config.yaml
num_hidden_layers: 11
hidden_size: 192
n_experts: 16
experts_per_token: 4
d_expert: 160
d_shared_expert: 0
hidden_act: "squared_relu"
moe_layers: [0, 1, 2, 3, 4, 5, 6, 7, 8, 9, 10]
router_score: "softmax"
normalize_top_k: true
routed_scale: 2.0
balance_loss: 0.00234
balance_bias: false
router_cosine_scale: 20.0
init_std_router: 0.0145
lr_router: 0.00164
vocab_size: 2048
norm: "rmsnorm"
norm_eps: 1e-05
tie_word_embeddings: true
optimizer: "adamw"
learning_rate: 0.00197
beta1: 0.9
beta2: 0.98
batch_tokens: [65536, 131072]
max_seq_len: 2048
train_tokens: 737700000
max_steps: 8049
dataset: "wikipedia_en"
Below are experts of layer 5 (counted from 0) of a mixture-of-experts language model. Rows are named router (the router's row for the expert), up (a neuron's input weights, with its number), down (a neuron's output weights, with its number) and show model dimensions 96-191. Each number is 200 + 40 x the weight over its row's rms, rounded and kept within 0 to 999.
After each expert's rows: a language model's description of what the expert responds to; "mostly gets" lists some tokens that are sent to it at least half of the time. This comes from a sample of Wikipedia text that the model never trained on.

# expert 4
router,171,197,265,205,203,209,168,265,221,256,193,201,258,215,246,221,227,199,180,224,264,220,213,189,242,148,176,216,188,187,181,201,129,234,186,229,267,204,237,203,229,165,173,261,188,203,224,210,156,261,201,254,189,173,226,189,200,197,271,113,229,206,202,208,175,192,207,211,139,186,210,175,213,209,214,286,248,145,270,219,154,186,214,164,219,104,214,130,182,203,271,244,131,104,215,245
up4,206,195,177,136,221,224,159,232,169,225,218,155,135,262,196,156,257,216,223,251,216,180,225,175,163,180,282,118,238,276,269,208,218,191,172,187,105,187,157,185,208,141,219,185,136,208,296,220,246,161,169,150,200,189,178,202,201,152,224,211,197,252,194,238,222,246,144,215,186,212,165,275,179,184,248,196,193,265,187,211,197,155,216,284,171,252,247,194,252,179,233,257,225,236,195,177
down4,210,272,190,195,232,148,198,202,266,212,237,260,206,244,280,213,229,215,196,224,198,261,217,207,194,194,188,205,146,238,217,203,173,167,220,130,118,159,246,224,146,115,200,131,202,127,248,290,146,209,159,146,146,175,128,196,187,241,200,191,196,245,157,234,133,254,161,181,305,140,145,200,223,273,183,196,156,175,188,280,164,194,231,229,202,152,155,216,171,176,209,222,224,192,245,239
Function words and verb endings. Prepositions, conjunctions and auxiliaries in running prose, plus verb endings that lead into the next phrase, such as in, to, as, was, -ing.
mostly gets: " as", " was", " on", " to", " it", " which"

# expert 7
router,207,179,225,234,144,208,222,244,242,211,119,207,194,251,214,216,150,212,220,245,230,246,195,193,160,205,224,206,160,221,216,220,193,238,176,198,148,187,188,217,196,223,196,229,225,186,132,204,194,115,209,170,178,205,142,164,205,245,207,261,228,244,113,254,218,205,240,221,146,178,152,117,203,202,176,164,185,264,140,213,170,163,302,171,205,185,188,176,174,249,188,222,168,198,204,221
up4,191,161,129,237,157,206,166,186,223,192,239,193,154,220,156,166,260,288,260,247,228,194,178,251,189,199,253,250,145,249,216,169,176,186,160,279,169,177,191,143,126,262,161,221,254,167,259,181,225,184,194,270,200,127,217,276,140,168,150,125,133,274,305,141,225,171,249,160,231,193,196,190,206,228,178,248,138,183,200,221,176,185,217,192,187,204,212,284,154,215,123,247,262,183,263,169
down4,206,76,210,166,167,119,184,133,193,156,220,184,223,209,208,163,172,254,151,229,249,175,163,188,294,162,225,200,185,235,192,167,196,197,203,236,277,209,197,202,205,241,201,287,258,130,184,185,171,222,163,231,208,162,244,236,184,157,192,218,162,145,196,106,175,209,211,215,177,214,235,293,165,200,160,158,182,166,182,214,196,169,187,242,210,218,215,179,210,181,161,212,192,186,205,262
Table pipes and verbs. Pipe cells in score and result tables, colons and semicolons in lists, and auxiliary verbs such as was, is, were, has.
mostly gets: " is", " was", " st", " are", " were", " has"

# expert 11
router,203,174,202,169,245,212,232,164,234,237,240,191,251,196,134,186,181,207,206,181,165,88,249,218,241,229,146,148,241,135,187,294,195,223,223,276,129,187,176,192,186,94,232,86,284,207,193,182,184,139,150,155,272,177,208,179,217,251,200,138,267,234,169,182,229,238,221,193,193,213,218,211,229,231,144,213,163,180,244,203,208,205,145,188,234,264,200,180,245,154,119,171,222,155,161,203
up4,176,262,242,243,201,225,242,184,194,256,191,286,220,177,201,183,235,232,225,237,205,203,128,232,235,264,224,186,137,196,152,167,126,262,131,197,210,207,191,220,198,239,188,305,207,186,168,229,262,239,200,198,183,253,172,233,201,174,162,158,275,164,239,226,221,147,190,129,200,206,193,171,313,228,231,225,282,229,252,251,211,269,189,269,229,148,156,130,175,163,170,217,214,184,167,237
down4,147,199,226,220,260,265,127,181,194,195,163,289,213,206,226,232,137,214,238,206,151,235,113,144,202,172,194,184,252,164,145,236,149,189,113,178,177,161,154,197,182,210,147,193,205,174,127,225,253,185,189,133,247,240,163,192,187,160,137,197,293,235,252,166,164,163,219,201,221,232,189,139,239,251,226,139,263,217,272,207,159,226,204,138,196,155,168,119,129,186,221,249,179,194,198,199
Inner syllables of words. Second-syllable pieces following an initial letter or fragment, such as F-lo-ra, jo-ur-nalist, I-re-land, Philos-op-hy.
mostly gets: " Mar", " An", " pa", "ju", " Th", " 19"

# expert 6
router,179,228,253,205,251,213,198,203,175,246,206,263,219,146,215,133,238,201,180,208,246,349,201,178,231,207,247,237,178,190,137,207,265,204,210,227,223,213,221,219,184,196,222,236,221,173,170,165,225,260,214,170,222,194,258,236,221,219,184,233,157,136,159,157,196,162,138,184,195,203,172,223,136,153,301,160,188,167,167,230,236,205,103,207,143,136,244,148,266,260,267,290,160,168,203,242
up4,216,215,182,184,226,234,121,188,149,224,144,213,229,275,120,191,188,196,207,164,216,210,193,211,226,201,171,136,232,252,212,230,73,191,110,172,210,180,152,123,257,161,220,176,181,236,229,196,159,257,131,238,231,161,170,199,198,210,196,257,172,194,199,240,211,206,149,220,214,184,256,208,177,198,204,183,188,214,182,139,244,243,255,196,155,197,234,189,169,217,140,200,178,229,272,164
down4,249,202,134,155,213,156,174,121,200,266,224,211,195,185,148,171,213,253,155,196,169,255,218,213,167,113,157,193,297,249,233,192,165,193,129,228,234,192,123,181,223,227,214,165,187,225,170,227,241,300,211,186,181,143,199,208,274,194,175,100,191,150,195,221,223,204,197,197,173,193,158,199,170,223,182,135,223,256,202,184,258,184,254,221,189,166,162,230,162,162,217,222,260,184,180,222
Word stems and participles. Stems and suffixes building verbs and nouns, especially past participles in release or biography prose, such as released, based, amendment, re in director.
mostly gets: "tion", "duc", " first", "ition", "ction", " work"

# expert 9
router,145,164,216,204,183,197,153,202,209,146,158,129,231,225,124,278,154,232,196,219,283,184,189,169,199,166,159,202,202,211,215,205,192,127,209,173,191,220,192,169,201,188,158,164,124,216,190,194,170,206,186,144,199,165,194,156,245,139,163,200,213,194,157,184,203,197,208,143,211,166,213,124,203,251,203,242,190,176,206,257,191,129,304,253,276,182,164,142,253,163,242,226,167,141,204,203
up4,188,285,221,95,187,191,177,223,210,221,212,130,260,239,225,238,256,192,212,154,223,172,227,219,293,298,214,125,214,259,225,209,250,190,174,147,203,188,256,164,219,194,202,176,182,194,205,220,272,166,282,191,203,148,209,177,172,182,171,132,226,279,291,189,166,198,193,226,179,193,176,192,244,234,163,159,205,204,198,244,123,255,181,221,108,294,232,220,221,232,233,220,234,150,216,224
down4,150,248,281,244,174,263,222,179,206,239,179,173,216,205,212,186,201,261,239,270,181,125,202,211,153,160,123,221,209,235,124,249,167,210,191,209,164,175,188,153,206,327,227,203,148,116,214,189,269,220,250,266,166,211,183,149,208,174,219,203,178,221,205,235,119,211,257,210,175,192,164,137,164,270,193,147,225,218,175,133,194,212,202,241,212,134,72,199,230,292,184,245,195,133,236,226
Punctuation and connectives. Commas, periods and line breaks closing clauses or digit groups, plus function words such as and, of, that, which.
mostly gets: ",", " and", " that", " \"", " (", " which"

# expert 15
router,165,162,96,152,255,165,170,159,177,164,261,137,106,189,257,198,161,195,192,152,204,226,163,176,222,197,213,218,273,113,159,150,200,228,201,131,193,223,221,185,244,163,179,207,226,261,204,138,198,228,198,197,195,167,171,228,260,219,170,236,206,145,242,249,261,207,228,236,216,188,148,171,127,214,160,121,224,267,223,134,239,185,268,201,109,195,198,216,130,264,228,192,176,238,238,197
up2,197,192,185,139,195,244,149,187,226,181,169,201,279,228,230,252,197,233,305,148,174,184,265,270,252,214,212,144,145,180,184,218,156,193,167,259,180,221,182,169,244,218,231,202,177,193,238,221,201,170,176,287,199,280,162,216,139,84,198,190,171,171,110,139,157,218,242,206,244,199,245,226,123,248,178,223,158,253,215,186,228,204,221,147,185,162,193,207,240,256,197,214,219,161,173,290
down2,222,216,161,220,213,214,148,205,186,212,152,286,241,217,174,276,217,165,185,270,185,170,190,241,208,214,113,208,176,236,221,157,229,202,242,233,188,226,241,212,143,243,181,206,194,172,240,167,207,178,184,272,199,186,246,271,279,202,177,223,177,164,176,236,242,216,219,241,234,188,232,230,186,202,187,231,216,196,178,151,191,207,143,198,160,196,199,215,251,133,158,200,260,196,210,209
Spaces, headings, initials. Standalone spaces, the == of section headings, and capital initials starting names or words, such as S, C, A.
mostly gets: " S", " de", " St", " N", " E", " Re"

# expert 1
router,271,191,241,193,217,193,155,185,220,195,202,205,230,233,108,137,231,228,178,230,177,204,239,207,162,183,256,223,221,167,197,193,154,270,186,138,275,166,219,163,279,261,195,226,187,248,162,165,226,235,188,189,212,212,227,212,177,194,211,211,185,187,191,175,140,158,228,225,162,217,241,289,136,177,268,244,263,184,205,233,230,250,203,206,204,205,302,183,244,222,97,195,201,224,193,160
up2,199,164,184,252,267,248,240,183,236,148,177,177,262,169,292,242,216,182,185,173,162,289,202,216,141,221,167,156,198,193,207,236,246,215,225,230,231,179,213,191,187,218,202,169,201,204,268,287,247,190,233,144,134,147,196,181,180,204,245,169,238,235,175,162,228,271,148,148,239,244,74,197,268,194,259,205,244,173,202,224,148,150,205,76,197,194,203,202,212,209,261,211,160,154,198,239
down2,202,222,212,212,190,183,170,227,243,294,290,158,176,196,142,245,255,205,187,192,200,252,165,224,225,147,259,241,126,259,199,290,188,155,139,222,239,171,165,217,250,241,251,175,134,267,201,221,225,137,170,154,211,160,185,248,242,217,241,189,208,176,193,241,169,307,215,260,126,236,174,172,176,194,264,217,225,192,153,217,289,170,239,197,195,209,231,257,209,233,201,127,184,214,179,221
Mid-word fragments, years. Inner and final pieces of ordinary words and century digits in dates, such as s-light-ly, lat-ter, 18 in 1821.
mostly gets: " 19", " 18", " It", " On", " can", " (19"

# expert 10
router,256,198,124,169,132,204,196,183,191,239,160,201,179,189,251,198,206,188,293,192,171,113,112,252,296,265,214,227,192,202,266,201,167,196,238,217,195,238,236,219,218,243,173,189,248,198,226,253,256,223,190,224,201,139,190,180,176,207,178,228,180,230,193,201,152,225,191,151,199,177,207,201,158,157,268,237,298,130,177,196,220,216,89,231,149,229,190,127,221,180,219,221,225,208,161,137
up4,235,170,220,215,189,210,188,204,258,187,116,245,275,177,118,183,107,179,250,211,214,171,267,221,204,262,211,211,155,205,194,151,230,233,111,215,248,241,195,187,129,207,251,227,165,236,177,200,227,199,169,201,181,240,170,271,128,188,219,134,223,247,212,310,221,155,112,211,157,104,215,196,174,229,195,116,223,197,208,231,178,203,199,279,233,256,218,142,240,301,223,190,173,181,222,250
down4,146,242,162,230,237,159,203,126,196,256,246,215,183,180,134,241,252,155,143,209,212,205,209,152,166,183,173,293,224,174,185,217,163,155,242,125,294,198,215,183,149,239,185,153,196,203,231,123,225,238,285,164,211,162,185,213,183,157,207,191,100,158,158,168,176,154,200,146,183,121,197,258,214,209,192,193,170,161,230,186,195,179,126,259,276,169,157,226,209,194,252,186,142,183,239,255
Inner pieces of names. Middle and final word pieces of foreign personal names and place names, such as ti in Shakti, el in Menichelli, men in Turkmenistan, as in Texas.
mostly gets: " Al", " ex", " Com", " can", " York", " trans"

# expert 3
router,210,166,206,257,189,228,267,188,176,197,219,185,152,203,219,225,270,176,188,162,183,166,227,144,197,234,203,187,271,230,173,175,302,260,172,208,193,214,242,283,149,247,253,185,144,123,210,209,249,168,244,227,172,202,177,147,237,131,193,220,242,149,209,239,244,230,201,186,224,205,160,234,145,206,98,156,281,93,206,142,212,148,209,214,185,188,203,199,247,295,216,164,171,263,173,204
up4,269,223,143,210,127,201,180,213,200,182,201,194,181,246,205,186,241,212,197,177,225,225,164,158,222,227,197,267,161,232,284,98,201,169,166,193,247,220,265,142,211,232,179,168,204,227,219,265,225,210,219,163,184,234,199,176,255,238,242,204,151,306,234,226,199,220,169,209,160,160,215,177,288,188,147,273,202,165,154,225,130,262,248,217,142,233,203,180,177,148,188,260,248,248,155,185
down4,218,129,199,262,210,268,167,215,208,210,258,168,207,180,254,101,231,165,183,260,164,217,151,220,179,224,169,234,248,198,258,249,188,181,189,202,148,251,243,230,90,206,167,175,209,237,211,228,160,220,195,224,261,252,176,183,260,210,168,145,195,204,203,187,204,188,143,252,147,187,164,199,211,178,137,202,185,233,213,198,206,220,206,210,214,206,196,228,152,212,221,203,244,181,188,163
Word-initial syllables. First syllable of a word split into pieces, such as de, co, pro, con, plus the blank line ending infobox lists.
mostly gets: " de", " O", " De", " pro", " con", " Me"

# expert 14
router,265,202,239,184,156,218,249,178,219,285,234,244,263,134,187,185,220,157,216,227,209,332,189,210,199,133,216,249,264,210,217,217,149,147,201,185,234,202,219,108,218,179,240,152,281,243,136,160,236,293,224,210,218,184,219,277,179,175,206,162,194,158,207,159,175,194,230,208,151,158,223,226,180,232,259,184,181,233,162,192,170,166,123,162,206,98,247,181,226,204,214,245,169,196,141,228
up4,194,188,209,236,178,179,166,241,216,219,163,244,134,198,124,184,251,193,194,232,138,219,249,171,184,225,207,143,223,234,192,206,244,267,151,236,113,139,162,214,144,190,182,247,185,168,168,223,212,186,208,249,200,145,177,189,107,144,203,232,224,202,258,248,233,183,213,210,227,277,211,200,252,193,232,220,228,163,216,187,242,140,156,184,150,213,202,174,216,213,203,178,196,253,156,180
down4,191,140,217,173,223,221,165,278,265,239,134,172,221,253,260,240,236,229,231,180,217,167,218,196,242,263,230,192,174,222,271,191,200,227,246,255,158,150,181,227,214,224,187,226,225,185,190,183,244,166,177,241,195,248,203,166,92,186,233,130,185,185,166,260,137,174,200,144,82,256,194,242,182,132,159,236,216,142,193,163,204,141,199,258,172,235,203,236,150,240,161,231,236,187,156,222
Word-final suffixes. Final suffixes closing a word before punctuation or of, chiefly plural s, plus -ation, -ity, -ies, closing parentheses and percent signs.
mostly gets: "%", " it", " one", " has", "ations", " work"